{
  "n_experts": 128,
  "experts_per_token": 6,
  "hidden_act": "elu",
  "moe_layers": [1, 2, 3, 4, 5, 6, 7, 8, 9],
  "shared_expert_gate": true,
  "init_std_router": 0.00604,
  "lr_router": 0.00224,
  "vocab_size": 3773,
  "tie_word_embeddings": false,
  "optimizer": "soap_variant",
  "beta1": 0.95,
  "max_grad_norm": 2.0,
  "batch_tokens": 65536,
  "train_tokens": 492300000,
  "dataset": "wikipedia_en"
}
Below are experts of layer 2 (counted from 0) of a mixture-of-experts language model. Rows are named router (the router's row for the expert), up (a neuron's input weights, with its number), down (a neuron's output weights, with its number) and show model dimensions 64-127. Each number is 128 + 32 x the weight over its row's rms, rounded and kept within 0 to 255.
After each expert's rows: a language model's description of what the expert responds to; "gets" lists some tokens that make up at least twice as much of what it gets as of all text. This comes from a sample of Wikipedia text that the model never trained on. Tokens count by the router's weight.

# expert 0
router [161 131 154 119  81  90 161  86  93 136 145 169 159 164 119  81 170 174  93  96 136 107 141 109  84 154 165 178 168 130  89 162 140 122  90 128  89 153 142 127 158 108 139 157 173 104  96  88 148 172  89 184 169 124  99 172 158 169 132 106 101  85 126 105]
up1 [ 63 132 117 102 157 168 110 147 131 127 162  88  81 110 202  98 100  97 163  97 108 184 141 168 138 162 178 111 167 108 113 115 120  51 125 170 148 111 111 153 138 157 161 106 119  79 113  85 150 130 141 130 107 142 146  57  77 149 154 118 119 113 163  91]
down1 [124 175  22 170 204 128 194 149 124 127 137  58 183 122 121  95 104 128 145 123 138 100 102 126 135  92 100 132  66  88 107 131 115 142 141 111 189 126 140 136  96 108 189 143 170 157 130 131 142 125 104  89 170 147 135 122  95 124 133 144 100 161 127 175]
up2 [135 151 170 109 150 143 155 104 101  99 116 138 162 128 159 175 143 123 100 115 193  92 110 105  92  79 101 105  93 105  79 133  97 115 123  92 125 136 159 185  90 180 150  88  60  30 180 179 119 146 149 130  85 111 104 123  78 161  94 166 109 105 156 203]
down2 [176 121 127 202 112  93 113 194 129 110 113  83 224 110 110 140 166 129 165 113 153 114  91  79 104 144 159 139  80 146  96  93 156 187 130  50 147 116 146  92 141 101 188 121 117 141 161 220 110 146 120 158 109 184 139 111 173 145 149 145  90 130  89 139]
up3 [170 135  81  88 121 156 131 142 141 159 161 142  99 174  77 109 164 106 110 111 123 106 157 182 187 137  86 149 127 109 113 169 177 171 176  86 120 113  87 161 139  54 119  78 121  98 139 100  89  82 127 110 191 118 127  68 162  61  67 148  62 110 100  86]
down3 [ 69  86 105 200 106 179 109 124 108 177 134 174 101  80  70 131 131 150 153 166 132  95  98 108 147 138 146 140 137 110  67  96 115 133 103 146 151 164 147 169 189  80  88 190 118  73 116 130  98 151 104  66 121 118 201 100 180 178 178 158 166 126 131 163]
Description: Mid-word stems and pieces in running prose and tables, often before suffixes, such as foc(uses), develop(s), cont, out, side.
gets: "h", "H", "C", "ak", "\n\n", "- "

# expert 16
router [163 126 143 121  84  89 176  82  97 138 134 169 165 170 122  88 170 172 100  96 144 112 155 114  85 144 162 179 162 130  94 161 135 122  88 130  94 150 142 134 162 118 140 160 170  94  94  89 148 173  83 183 169 125  97 170 159 160 127 106  96  80 124 103]
up0 [142  69 110 140 108 151  58 153 119 112 188 108  45 155 136 166 126 126 113 158 127 159 123 139 142 140  88  97 113 133 139 116 104 133 100 140 169 159 138 195 174 123 151 146 134 113 154 130  89  82 143  77  98 160 154 141 150  71 180 174 114 149 113 103]
down0 [146 150 138 102 119 128 117 113 129 187 122  94  92 116 143 114 140  88 104 177 152 124 174 128 158 108 145 171  69 100 126 144 118 169 140  77 130  68  48 110 120 109  96 120  83 139 136 149 113 121 104  95  99 123  87 143 129 119  78 151 171 145 137 115]
up1 [160 141 150 135 154 121 132 144 119 131  73 107  70 106 195 134 126 112 161 129 128 197 174 147 135 153 125 117 182 112  55 101 115 138 163 115 112 131 123 168  64 190 111 115 133 122 104 115 157 169 143  73 107 113 157 142  69 145 140 166 114 151 120 117]
down1 [168  88 131 149 143 134 188 130  82 155 139 188 190 119 156  95 144  87 128 100 134 210 123 107 130  96 108  71 119 114 182 113 192  86 162 174 153  77 127 122 136 177 135 115 126 109 139 172 124 133 169 102 141 161 127 174 146 109 156 135 130 145 152 169]
up2 [ 84 120 128  82 166  95 116 136 101 115 115 126 149 131 183  64 104 120 101 127 106  88 187 134 100 102 108 157 178 129  98 169  70  94 154 100 160 113 147 171  72 130 157 103  83  92 176 134 144 180 169 133 117 150 114  98 122 121  82 145  92 116 122 107]
down2 [134  41 142 156 101  97 175  70 144 147 134 155 136 150 140 154 109 128 156 105  82 172 127 100 118 138 194 157 116 135 110  88 176 190 146 137  97 115  99  96 180 124 113 134 156 160 159 166 131 141  73 151 148 154 137 161 186 142 179  87 119 139 120 101]
Description: Middle word pieces like h|osp|ital, |flo|or, h|ood|, and two-digit numbers such as 14, 36, often in election-result tables.
gets: "|", "ine", "ow", "22", "fin", "up"

# expert 63
router [160 125 155 121  82  88 175  82 103 140 133 169 156 173 120  83 168 171 106  97 140 111 142 104  93 153 165 177 164 121  94 160 138 121  89 123  89 157 142 133 165 107 144 157 170  96  97  88 144 172  85 177 174 127  99 168 160 158 138 101  96  88 121 108]
up0 [137  81 109  87  96 150 108 159 110  81 154  93  55 175 148 133 193 105  84 163 136 133 131  77 131 148 134 133  94 131 113  46  64 132  81 120 103 110 155 184 114  88 173 136  82 150 106 102  74 132 140  59  84 162 150 119 125  78 142 107  92  91  84 118]
down0 [105 145 129 135  80 176 169  87 131 152 151 120 129 134 122  77 151 185 143 119  69  97 113 174 122 183  67 199 155 111 167 129 140 113  98 129 124 111  65 103 119 107 174 170 154  85 160 148 143 101 147 170 107  89  98 126  85 166 120 100 129 122 136 144]
up1 [ 79 103  72 109 133 109 131 113 153 160  64 146 104 148 188 165 189 139 141 103 147 143 128 135 176 134 136 128 146 128 108 123  66 120 119 136 160 140 131 102 145 155  88 168 103 130 130 129 172 162 183 137 133  96 121 114 128  77  99 173 161 118 108 110]
down1 [206 181 167 158 135  89 152 133 148 160 116 152 110 122 109 189  75 129  80 131 122 118  89  98  78 118  92 145 148 108 104 127 188 123 158 121 130 182 135  97 132  81 128 156 114 106  74 175 146 126 111 174 100 106 112 146  94 109 102 136 156 118 145 123]
up2 [130 136 150  84 112 151 191 102 129 174 173 147  95  75 157  67  86 125 135  67 103  90 164 150  95  94 125 137 134 123 108 152 132  73 178 131 142 130 146 112 152 154 145  78  75  63 171 133  90  67 149  97 129 119 165  78 139 137 130  93 165  90 167 167]
down2 [ 90 152 108 108  81  97 106 170 158 123 110 157 119 142 134 153  93 169 111 112 145 123  90 104 163 143 128 113  83  98 139 107 151 172 114 119  70  12 102 176  80 145 106 128 203 149 171  99 112 125 139 181 139 150  94 105 164 135  78 160 139 161 133 152]
Description: Pipe separators in table headers and rows (Pos | Team | Pld), broken non-Latin character bytes in tables, and some prepositions like to, of.
gets: "|", "| ", ",", "(", "to ", "av"

# expert 44
router [166 131 148 124  82  85 171  85  92 144 141 166 165 166 127  86 160 176 101  95 135 113 152 111  91 155 157 173 172 130  96 165 133 120  84 131  92 150 149 122 158 108 141 158 173 107  94  92 149 173  86 180 162 126  92 171 157 164 135  98  95  83 119 100]
up0 [102  94 119  70  77  75 147 134 180 158 142  89 142 142 122 122 137 132  52 124 132 160 133 128 129 117  98 132  56 109 169 104 103 131 160 143 130 131 130 149 132 141 183 145  99  87  50  97  59 100  97  91  94  88 194 208 143  64 103  94 143 111 120  71]
down0 [142 172 115 158  89  95 159 129 160 109  79 160 109 136 165 142 119 149 128 155 124 130  83  25  86 111 129 174 126 143 160 163 184 121 165 184 170 127 108  93 126 131  95 154 113 173 117 132 185 112 129 133 122  87  39 131 164 164 110 129 146 132  94 106]
up1 [153 122 125  99 163 130 165 190 156 195 163 112 103 134 150 108 168 157 205 111  95 117 136 230  93 123 139 153 123 127 136 143  71  81 125  81 164  90  92 196 125 177 101  96 123 129 170 154 108 161 149 160 143 115 125  87 123 127 143 173 147  98  92 102]
down1 [186 124 142  90 133 108 131 126 176 158  96  88 197 126  72  87 104 134  98 111 172 117 111  62 147 123 105 162 162 163 164 129 120 134 140 158 115 132  86 142 103 107 120 109 170 104 122  94 115 158  63 140 128  99 136  91 133 142 122 108  93 153 146 140]
up2 [156 170  99  93 182 108 152 127  80 142 166 122  97  88  87 127 122 134 157 174 104  99 135 127 139 127 117  93 142 115 165 122  95  63 142 132 115  93 127 128  95 171 146 154 142 121 202 128 124 131 198 152  94 145  97 169 100 143 141 115  49 147 157 214]
down2 [127 140 208 126 105 107 110 111 177  83 134 124 211 121 165 108 151 174 168  85 146 157 161  79 131 201 127 134  80  57 106 179 149 134 102 137 149 128 119 136 177 107 147  71  91 120 104 137 174 152 129  65 136 157 133  98  89 171 130 107 151 106 128 132]
Description: Opening pieces of words in sports and club articles, such as Asian in Asian Cup, won and receptions, plus on.
gets: "W", "2 ", "on ", "ow", "c", "ob"

# expert 1
router [166 129 151 126  82  91 169  85  92 137 142 166 161 170 119  87 164 172  97  94 140 109 148 109  85 153 158 177 169 136  93 161 142 121  88 131  94 154 143 128 153 106 140 157 171 102  98  88 154 171  86 177 165 121  97 174 162 167 140 105  98  86 116 104]
up0 [137  65 132 126 113 132  72  55 154 105 117  95  67 158 151 160 149 128 131 119 152 113 100  98  92 165  79 122  79 132 143  81 118 197  89 149 147 113 107 163 112 110 139 102  96 195  96  73  97 110 151 127 111 189 151 137 100 124 136 118 155 174  90  52]
down0 [126 140 200  79  90 108 177 141 137 227 125 134 145 136  92  82 134 130 142 147 122 153 135 173 134 120 113 133 168 106 145 183 152 104 120 175 153 108 107 143 158 163 146 145 121 141 112  78 156 150 128 163 161 107  86 138  91 151 120 138 157 116 104 108]
up1 [113 118 141  66 157 142 104 129 155  74 168 100  50 108 211 145  88 113 107 121 132 157 102 144 122 116 115 154 173 101 115 114 121 124 103 156 168 111 134  75 112 178 141 119 139 112  88 110 152 121 144  94 142 125 201 148 121 126 128 172 140  93 133 126]
down1 [ 89 104 166 161 189 139 112 133 109 146 187 169 163 176 135 162 134 136 123 129 115 176 140 104 138  91 110  82  98  54 179  94 139  79 125 147 119 135 198 142 123  97  64 149  80 131  94 128 105 144 124 133 176 142  60 131 114 136 112  80 130 115 158 109]
up2 [178 107 137  95  72 127 139 151  80 113 140 125  83 104 176  88 132 117  57 136 133  92 142 140 128  98  61  83 114 118  68 133 108 120 125 116 164 137 178 168 130  72  84 119  79 136 126 160  96 112 158 106  77 133 210 108 112 117 187 171 144 121 188 126]
down2 [162 110  96 156 112 162 130 173 198 171 119 188 203 169  79 135 134 138 175 227 118  93 197  73 132 102 162  83 164 158 142 152 164 112  57 117 127  78 129 116 188 158  98  77 134  79 174 125  94 153 109  81 124 106 126 105 129 151  69 135 132 176  64 113]
Description: Commas after names or nouns, plus short connectives like in, between, and LaTeX backslashes in formulas such as \frac.
gets: ", ", "y", "W", "1 ", "ab", "ar"

# expert 35
router [154 129 146 121  83  94 172  95  95 142 151 166 167 168 120  87 164 177 100  99 135 121 138 107  83 151 155 175 163 129 100 165 136 122  89 127  92 143 146 126 166 112 142 160 168 105 104  85 154 171  86 179 170 126  92 175 167 164 130 100 100  79 114 110]
up0 [158  64 131 120 123 166 122 167  92 156 119 121 174 140 131 143 153 117 146 144 111 134  62 110 115 120 123  92 105  85 134 141 149  75 112 205  89  81 103 122 108 123 150 190 142 115 150 138 151 152 105 100 137 158  99 147  85  86 124 177 126 107 139  85]
down0 [ 99 124  99 148 145 156 117  78 129 170 133 141 174 126 105 106 178 105 125 104  88 152 122 155 112 121 170 129 190 135  70  85 153  85 126 118 137 138 147  77 164  80 160 160  83 102 134 155 175 131 119 122 106  79 117 104 163 141 118 124 121 144 117 144]
up1 [113 152  95 109 162 108 202 155 137 144 184 186  82 132 156  99  64 133 119 107 169  98 116 169 155 168 131 145 129 101 100 113 105 123 124 102 156 113  77 109 128 162 135 140 167  87 119  91 145 124 110 124 102 101 138 103  66 121 130 195 162 121 135 117]
down1 [137  98  98 115 177 187 161 140  73 106  33 147 117 207 114 130 120 112 125 202 136 119 165 180 159 121 127 103 108 142 142  90 183 107 148 150 159 142  91 118  81 110 111 122 137 132  93 162 155  58 114 135 174 143  89 122 140 105 167 125 116 153 148 111]
up2 [127  92 129 101 109 134  64 103 135  62 140  92 117 121 144  96 130 145 155  77 150 125 139 120  84  95 131 152 179 124 130 136 186 119 143  71 181 124 131 200  49 138  69  93 104 141 147 109  55 126 161 140 103  76 152 139 151 139 115 165 177 114 157 169]
down2 [123 135 134  71 121 141 175 120 151 136 103 168 151  98 148 173 137 127 164 128 118 161 123 125  59 128 147 141  60 123 190 197 157 113 172 117 145  92  82 133 132  58 136  81 113  54  69 112 161 101 129 100 163 198 132 114 103 133 123 106 113 134 113  77]
Description: Start pieces of nouns and names after the or a sentence start, like tour in tourism, Ar, Wal, Mus, T.
gets: "t", "T", "el", "Al", "He ", "Ar"

# expert 52
router [162 128 150 120  83  88 175  82  95 138 139 173 163 170 127  83 169 173  94  93 138 117 148 116  94 149 161 176 170 127  93 164 140 124  90 126  93 154 149 130 160 113 144 165 171  96  88  90 152 177  85 181 167 119 100 164 158 170 130  98  98  87 120 104]
up0 [117  99  77 105 117 161  88 140 184 172 160  64 105 173 139 135 133  84 185 138 111 171 106  97 152 165  79 124 134 155 132  85  92 171 141 169 175 135 120 117 174 148 163 135 103  99 208  96  62  60  75 115 104 196 124  98 147 105 157 155 144 189  99  86]
down0 [142 154 144 164 139 130 100 128 136 133 100 120 153 135 156 132 134 192 103 130  87  89 126 140 191 160 173  97 169  88  96 151 188  97 143 114  81 141 125 148 100 165 134 134  97 110 132 117 125 122 107 157 123 110 129 105 130 152 133 142 139 129  87 107]
up1 [ 84  87 127  76 119 159 165 173  62 163 180 108 131 157 150 113  98 124 170 102 132 114  94 118  87 109 115 136 178  61  76 128  96 120 105  93 108 117  98 178 101 185 113 101  65 134 136 108 174 107 120 163 113  69 135 140  91 191 124 145 107  79 102 130]
down1 [100 148 177 122 136  82 120 127 166 113 149 130 143 114 160  74 144 137  70  89  95 133  70 109 121 121 151 139  72 180 125  58 153 136 110 113 126 143 121 142  92 116 190 169 109 119 132 106  98 109 155 102 142 171 110 163  98 123 128 166 127 124 141 138]
up2 [169 113 107  61 130 105 143 119 113 113  78  92 105 149 129 127 155  95 130 146 148 119 123 112 125 127 123 127 137 158 122 139 162 137 119 123 178 147 123  60 118 117 121 142  63  90 222 100 128 121 180 127  74 112 138 117 134 140 148 155  95  81 183 128]
down2 [113 160 206 156 156 120 138 127 164 198 126 156 120 161 141 185 162  86 123 121  73 138 158 140 155 141  88 123 148 174 127 128 169 184 145 106 132 111 102 115  82 130 124 181 174 139  82 146 159 142 157 115 130 154 192 123 156 148 115  79 134  97  82 127]
Description: Table cell separators and line breaks in sports tables, and word-ending suffixes such as -ian, -ation, -es, -rain.
gets: "| ", "f", "of ", "-", "'", "\n"

# expert 42
router [156 132 155 120  84  86 169  86  96 143 137 165 162 167 123  95 169 174 100  97 142 116 146 111  89 149 161 166 160 134  91 164 140 122  95 128  93 156 148 135 159 108 148 161 170  97  86  88 151 170  85 180 159 127  98 173 156 167 130 105  93  83 120 100]
up0 [152 128 174 122 111 173 149 108 113 128  60 101  95 161 176 170 119  74 167 132 127 121 130  58 134 120 140  97 109 101 162  86 127 142 177 172 156 105 139 148 140 154 113 141 136 134 104  92  20  93 103  26  90 174 136  75 111 148 167 123 206 109 149 119]
down0 [122 174 169 135 120 154 198 121 131 134 169 134 124 200 170 196 162 192 128 134 142  92 168 115 133 140 140 159 118  93 123  96 127 109 152 182 119 131 136 103 164 113 186 123 166 173 130 157 190  70 134 148 121  84 135 109 144 180 152 199  93  61 162  97]
up1 [147 121  73  97 146 116 167 175 138  87 137  76 110 158 119 121 197 141  77 109 153 135 157 115 107 103 108 135  78  53  90 195  88 122 138  67 119 112 117 150 137 181 112 165  88  68 125  97  93  82 116 119  99  98 165 127  23  62 129 129 110 119 104 111]
down1 [136 191 110 132 143 123 138 142 133  91 137  63 145 112 141 139  98 126 106 179  90 140  82  30  79 147  79  94 118 159 101 151  88 128  83 152 129 110 186 150 107 163 156  87  97 125 139 145 189 151 130  42 121 160 174 111 123 119 121 121 121 181 180 111]
up2 [111 164 136 107 118 122 144 112  87 176 105  84 157 197 179  65 142 128  80 129 165 101 140 177  81 119 121 113  32 116 112 125 106 117 128 143 112 146  86 174 193 135 104  76 121 112 144  96 115 154  64 129 149 133 173  61 174 115 116 130 143  90 152 138]
down2 [121 119 118 147 107 136 126 155 104 143 126 182 158  81 186 144  98 105 141  92  71 132 104  80 124 141 123  95 145 122 102 116 171  98 118 117 105  98 167 135 151  84 156 136  98 110 156 168 143 190 186 192  99 138 107 165 160 157 115 129 149 102 142  83]
Description: Football positions and tokens in sports tables and institution names, such as MF, United, team, Cup, govern(ment), C.
gets: "t", "C", "c", "M", "B", "ers"

# expert 26
router [159 129 143 120  83  98 164  82  94 146 142 163 167 171 112  82 169 175  95  97 140 117 143 104  85 157 151 169 169 129  99 164 133 119  85 122  93 160 151 132 161 107 144 155 169 101  90  94 147 170  91 179 165 122  96 174 162 169 138  98  96  87 117 104]
up0 [108  78 103 119  83 211  93 130 128 132 150 109  66 135 126 169 171 111 141 131 159  96 106 159 145 122 143  89  64 111 181 104 125 100 157 152 132 110 120 168 153 140 135  93 141 127 177 108  99 131 119 100  88 143 166 133 138 113 139 123 121 139  73  68]
down0 [164 154 121 132 134 130 206 168  91 150 121 144 106 114 146 103  89 147 141 110  81 114 197 171 183 150 135 133 126  95 155 142  85 109 128 174 149 109 164 170  92 123 147  84 139 118 129 170 176 113 156 190 169  28  91 136 102 140 107 123 127 111 160 101]
up1 [154 104  94 114 135 111 136 139 155 108 175 115 117 126 152 134 101 151 127 116 140 157 123 127 138  97 134 159 161 100 146 128  80 144 178 189 152 148  98  87 171 119 117 117 141 129 174  56 149  97 165 144 117  91 167 167  81 109 163  83  96  56  95 153]
down1 [ 62 124 113 112 108 151 134 130 137 219 137 134 158  99 113 119 134  81 181  76 153 121  80 113 148 118  98 105 118 152 128 104 157 146 130 121 117 122 146 118  91 108 111   8 124 130 169 161  86 149  19 136 115 121 149 158 112 101 116 182 148 144 125 149]
up2 [121 140 128 164 190 108 145 119 132  93 215  86 134 144 144 106 148 115 107 108 110 159 144  91 119 164 154 107  92 142  59 102  96 105 186 134 173 166 124 137  80 127 145 144  87 142 129 122 137 126 135  99 100 103 142 163 138 124 161 198  75 131 149 160]
down2 [148 136 149  80  80 124 103 111 130  85 148 119 139  98 149 166 112 144 145 120 152 149 170 130 120 101 171  86  93 128 104 130 106 113  78  86 109 189 139 132  89 125 117 156 142 121  96 123  98 115 106 157 127 114 132 110 157 184 138 114 156 180 122 117]
Description: Middle pieces of surnames in lists and tables (Browne, Brown, Gellar) and prepositions for, with, of before the or his.
gets: "for ", "of ", "en", "with ", "to ", "all "

# expert 56
router [162 130 146 121  81  86 169  83  97 143 146 163 166 168 126  95 164 175 107  93 133 117 141 115  85 155 164 176 165 128  91 167 137 122  86 124  93 154 144 133 158 112 140 159 177 100  95  85 147 178  84 184 167 117  99 168 165 165 128  99 102  84 129  96]
up7 [163  94 112 127 151 111  97 109 188 157 140 144 108  84 126 107 113 120 100 150 137 135  97 113 123 138 154 121 141 128 122 154  74 173 147  57 181 127 108 123  54 138 197 109 154  81 143 115 123 136 157 127 144 145 134 102 103 165 111 188 171 114 145  97]
down7 [146  75 176 144 125 175  92 147 141 168  96 131 133 204 123  86 151 132 137 112 151 104 102  82  63  99 123 138 142 170 131 163  97 172  65 120  93 146  97  49 162 143 127 149  64 135 131 115 196 132 138  79  67 138 107 139 122 153 168  65 116 122  97 134]
up8 [115 118 146 108 135  73 119 126 142 171 150 149  96 107 112 152 104 154 159  49 101 143 124 175  92 182 143  76 116 163 131  86 122 152 139 113 152 129  98 176 115  98 140 123 115 126 189  57 121 148 135 128 148 127 119 127 111 164 125 123 116 173 131 135]
down8 [146 113 163 115 102 136 138 144 175  65 126 174 138 178 175 117  94 148  70 143 110 116 131  62 132 101 121 147 167 107 205  92  94 110 122 176 136 109 141 122 134 134 119 137 133  88 125  63 133 142 160 142  97 110 145 121  76 135 113 166 151 130 143 143]
up9 [ 94 102 142 115 122 187 140 118 133 175 110 175 124 100 133  90 156  94 153 135 118 175  81 106 140 217 133  78  80  46 129 183 145 102 124 152  94 112  75 121 146  77 115  72 112  97  88 135 198 122  81  87  65 135 118  91  87 137 120  65 133 160 118 117]
down9 [141 202 142 147  82 138 125 166 151 140 132 132 124  82 117 211 105  98 122  87 122 160 119 168 127  72 112 153 150 163 107 155 121 130 156 117 117 158  83 117 120 144 133 119 165 117 157 198 167 121 132  89 132 130 129 135 197 142 134 116 136 137  87 196]
Description: Line breaks and list dashes after infobox fields and table rows, such as MLB debut entries and taxonomic lists, plus capital initials J, Y, X.
gets: "\n", "| ", "J", "er", "(", "o"

# expert 8
router [168 134 149 124  77  90 173  82  96 133 144 165 170 166 119  90 175 169 103  94 135 111 146 107  92 151 166 179 161 133  96 163 133 126  84 130  91 155 145 128 166 109 139 159 169  99  92  81 152 170  87 181 167 114 104 168 163 168 139  99  96  88 121 100]
up1 [179 106 148  93 111 129 192 140 138  96 151 136  51 136 158 101 128  83 200 113 146 139 130 129 143 138 128 166 127  93  82  83  93 136 137 117 152 132  94 165  81 177 191 127 130 120  98 135 121 162 116  65 133 129 122  98 111 186 184 188  72 109  76 125]
down1 [115 123 126 233 160 165  82 140 125 157  89 122 177 133 155 171 168 104  94 150 171 108 163 106  97 163 145 106 154 187 133 110 197 122 147 119 186 148 183 126 155 134 133 119  60 231 106 129  89 177 108 143 138 157 114 123  66 133 118 120  83 143 145 115]
up2 [ 78 125 124 108  85 123 146 126 151 121 141 112 131 138  95 107  82 139 106 107 152 101 133 186 134 118  78 119  66 136  78 144 163 126 146  63 139 192 149 125  91 188  82 101 120 105 183 134  72 127 139 117 103 144 131 162 168 185  98 218  97 145 155 191]
down2 [155  74 101 166 155 153  80 173 103 111 165 179 123 153 134  87 160 192 174  89 141 106 110  95 200 199 154 118 164 129  61 114 147 163 110 160 190 107  62 119 148 121 110 163 128 129 149 153 101 123  83 152 159 129 125 147 149 167 190 132 155 118 141 157]
up3 [137 193 179 128 153 118 173 129 122 139 152 146  54 121 128 130  88 128 101 133  77 131 152 139 120  84 121 186  64 121 119 127 190 111 166 131 181  87 117 150  94 157  75 104 151 153 123 136 148 129 136 149  98 143 173  99 179  86 145 161  71 143 149 146]
down3 [ 97 117 129 114  92 140  78  60 110 184 100 185 145 147 111 108 143 109 113 186  94 170 139 137 112 130 159 132 125  84 180 150 158 114 102 140 110 187 153 115 141 131 131 139 122 117 155 137 162 171 134 124 135 117 179  79 105  89 133 152 103 183 107 119]
Description: Prepositions like in, of, at and from before dates and places in biographies, plus word-final pieces such as Peterborough, independent.
gets: "in ", "of ", "at ", "(", "from ", "s "

# expert 2
router [159 132 145 123  78  86 171  89  95 139 140 165 157 164 129  88 165 177  91  93 135 114 149 105  82 157 161 181 177 137  91 160 134 113  87 124  96 154 148 129 170 102 142 167 169 104  97  89 147 177  93 189 161 126 102 163 165 168 123 110  94  81 130 101]
up0 [114  77 142  75 124 133 123  79  93 123 129 152 101 140 197 162  98  64 183 118 127 129 122 166 104  85 139 107  77 114 105 104 145 155 110 109  61  46 148 209 184 133 158 139 167 138 147  86  95  91  72 107  63  97 121  85 121 121 124 195 118 127 113 101]
down0 [173 149 172 136 131 154  86 129 133 105 157 194 139 122 122 130 156 115 156 135 189 119 124 104 141 111 133 118 107  96 176  84  41 111 121  80 148  84 117 122 157 149 131 165 107 102 151  75 129 174 143 184 159 134 135 143 133  92 122 149 145 145 120 113]
up1 [144  57 156 177 177 157 154  86 128  89 160 117  76 136 134 117 107 110 162 191 120 178  83 125 162 169 145 152 170 105  92 136 158 111 161 115 147 140 107 149 116 160 183 126 134  42  99 110 138 106 152 135 115 154 122 146 115 161 100 138 137  89 109 190]
down1 [144 145 127 123 139 167 103 162 142 155 113 137 163 176 104 103 135 107 141 127 115 166 106 101 121 117 139 118 165 110  85  66 189 213  61 161 142  79 159 143  95 138 170 109  58 132 128  97 149 157 150 155 149 162 117 139 160 184  75 104  99 127  84 111]
up2 [115  64 105 125 114 191 182  90  73 147 192 122 142 140 120  85 104 167 172 161 171 120 102 151 105 131  96 112 121  76 126 131 155 165 138  91 113 171 162 127  91 153  94 140  45 118 145  93 153 145 168 165  97 124 111  98  85 122  95 156  61  98 109 180]
down2 [ 51 135 148 130 112 100 141 116 168 158 167 154 124 156 153 212 159 125 188 106  95 156 124 146 118 155 105  91 141 152  95  80 116 155 104 142 109 187 140 123 123  94 161 113 134 121  90 165 127  94 138 157 126 139  73 131 152 173 134 118 121  98 136 132]
Description: Pipe separators between cells in wiki tables such as election results, filmographies and climate data, plus some "of" and "and" connectives.
gets: "| ", "and ", "of ", "- ", "air", "ti"

# expert 3
router [161 124 154 118  83  94 164  82  98 142 144 173 163 167 117  89 167 175 102 105 141 119 147 111  90 157 162 176 166 134  97 162 134 124  86 128  96 152 143 120 158 109 141 162 169 105  96  81 152 174  87 174 165 120  91 172 166 159 137 103  97  81 118  98]
up0 [122  68 118 164  92 178  53  91 135 175  89  82 150 125  86 150 125 123 173 178 132 181 107 115  86 112 138  73 154 101 145 135 159 114  94 116 142 126 129 140 119 160 141 132  83  96  94  98 140  78  97  59 102 125  68 180 116 150 139 159 126 139 127 136]
down0 [106 134 122 172 170 127 155 136  97 101 133  75 137 123 125  66 168 164 111 136  39 106 159 188 148 138 144 178 116 150  90 171 114 144 139 153 126 119  99 118 151  95  55 130 164 128 127 133 176 142 193 169 154  96 135 161 138 153 138  63 140 121 119 136]
up1 [124 131 112 151 154 164 140 115 146 143 122 153  75  93 208 134 148 113 183  95 138 120 125 160 142 135 119 181 131 115 140 194 124  71 103 106 108 113 103 135 120 190 134  97 116  78 140 134 146 138  87 100 130  71 117  99 155 189 120 189 206  92  59 160]
down1 [124 143 135 150  77 126 100 147 117  88 136 170 157 151  81  63  69 162  93  72 145 142 124 113 126 149 109 132 109 148 187  91 130  95 133 166  74 145 145 136 106 143 142 139 138 125  82 126  61 164 179 152 171 143  33 167 123 174 187 109 109 143 152 177]
up2 [104 164  86 115 168 126 138  92 131 131 149 100  84 139 118 100 150 108  81 106 133  88 140  94 156  76 151 104 137 168  33 126 120  81 125 151 119 169 139 106 101 130 141 124 103 117 161 100 123 140 173  88  99 144 163 133 110 190 115 141 141 138 177 120]
down2 [186 143 123 133 156 170  81 119 213 139 191 121 160 131 157  98 146 125 122 127 118  96 131 127 128 148 141 109  69 137 150 125 169 147 118 160 132  55 136 127 171 154 125 122 117 142 156 125 130 173  91 137 172  85  95 118  89 138  93 105 126 133  84 150]
Description: Commas before appositions or clauses, en dashes in year ranges, digits in years, and "career" in footballer infoboxes (Youth career, 1763–1839).
gets: ", ", "0", "0 ", "–", "of ", "u"

# expert 40
router [158 127 148 121  81  89 173  89 100 142 145 169 164 170 121  87 165 178  99 100 146 118 139 110  93 155 164 179 170 135 102 160 134 123  92 129  89 155 143 128 160 107 140 162 172  99  98  92 152 175  81 181 168 129 100 177 167 165 134 105  97  85 123 109]
up7 [ 72  59  84  92 116 107 132 138  88  82 137 123 109 134 132 174 113  80 187 184 137 134 161 120  92 151 152 137 121 121 108 122  94 127 127 108 126  92 119  84 115  98 143 144 164  61 157  97 146 134 160 171 140 108 163 101 112 138 162 165 116 118  75 146]
down7 [136 131 131 134 106 105  77 119 121 166 130 126 161 164 128 101 118 137 109 156 107 114 121  95 137 170 183  93 119  84 142 131  85  88 184 154  84 145 115 152 131 254 138 135 134  70 136 136  93 137 171 144 152 125 137  72 105  77 158 145 146 124 124 153]
up8 [174 164  97  96 167 141 149 155  98 154 144 151 109 126 193 150 150 102 139 137 110 176 129 218 118 135 132 156 159 144 141  99 109 150  81 106 181 127 136 149  84 151 153 100  86 113 135  80  82 151 105 130  94 172 104 147 132 117  87 150 146 159 122 123]
down8 [184 108 174 142 167 109 172 154 168 156 128  80 131 141  80 154 100 188 118  97 109  95 181 132 118 144 147 110 165  94 112 165 150 103 103 125 129 112  75 122 163  80 111 114 128 153  92 150 114  84 104 126 130 168 144 155 115  74 113 109 178 118 132 167]
up9 [149  69  94  48 112 146  94 127 176 183 153 108 121  48 121  86 184 114 180 106  96 110  47  67 207 145 170 124 149 113 122 111  53 154  92 110 122 101 114 129 153 110  71  35 105  62 138 117 122 171 172  43 113 167 129 101 117 162 102 118 127  92 112 116]
down9 [ 92 125 177 133 152 126 123 102 110  69 124 110  85 127 109 183  99  95  94 161 120  42 105 154  49  94 123 107 154 120 154  99 100 118 143 110 131 198 137 103 156 153 141 113 181 112 132  81 118 162 141 147 172 116  96 142 107 126 110 150 200 119 129 145]
Description: Words after a colon, line break or period, like Official website, Born:, In, plus name-starting pieces like Cri, Du, Cast.
gets: "in ", "In ", "em", "8", "Z", "The "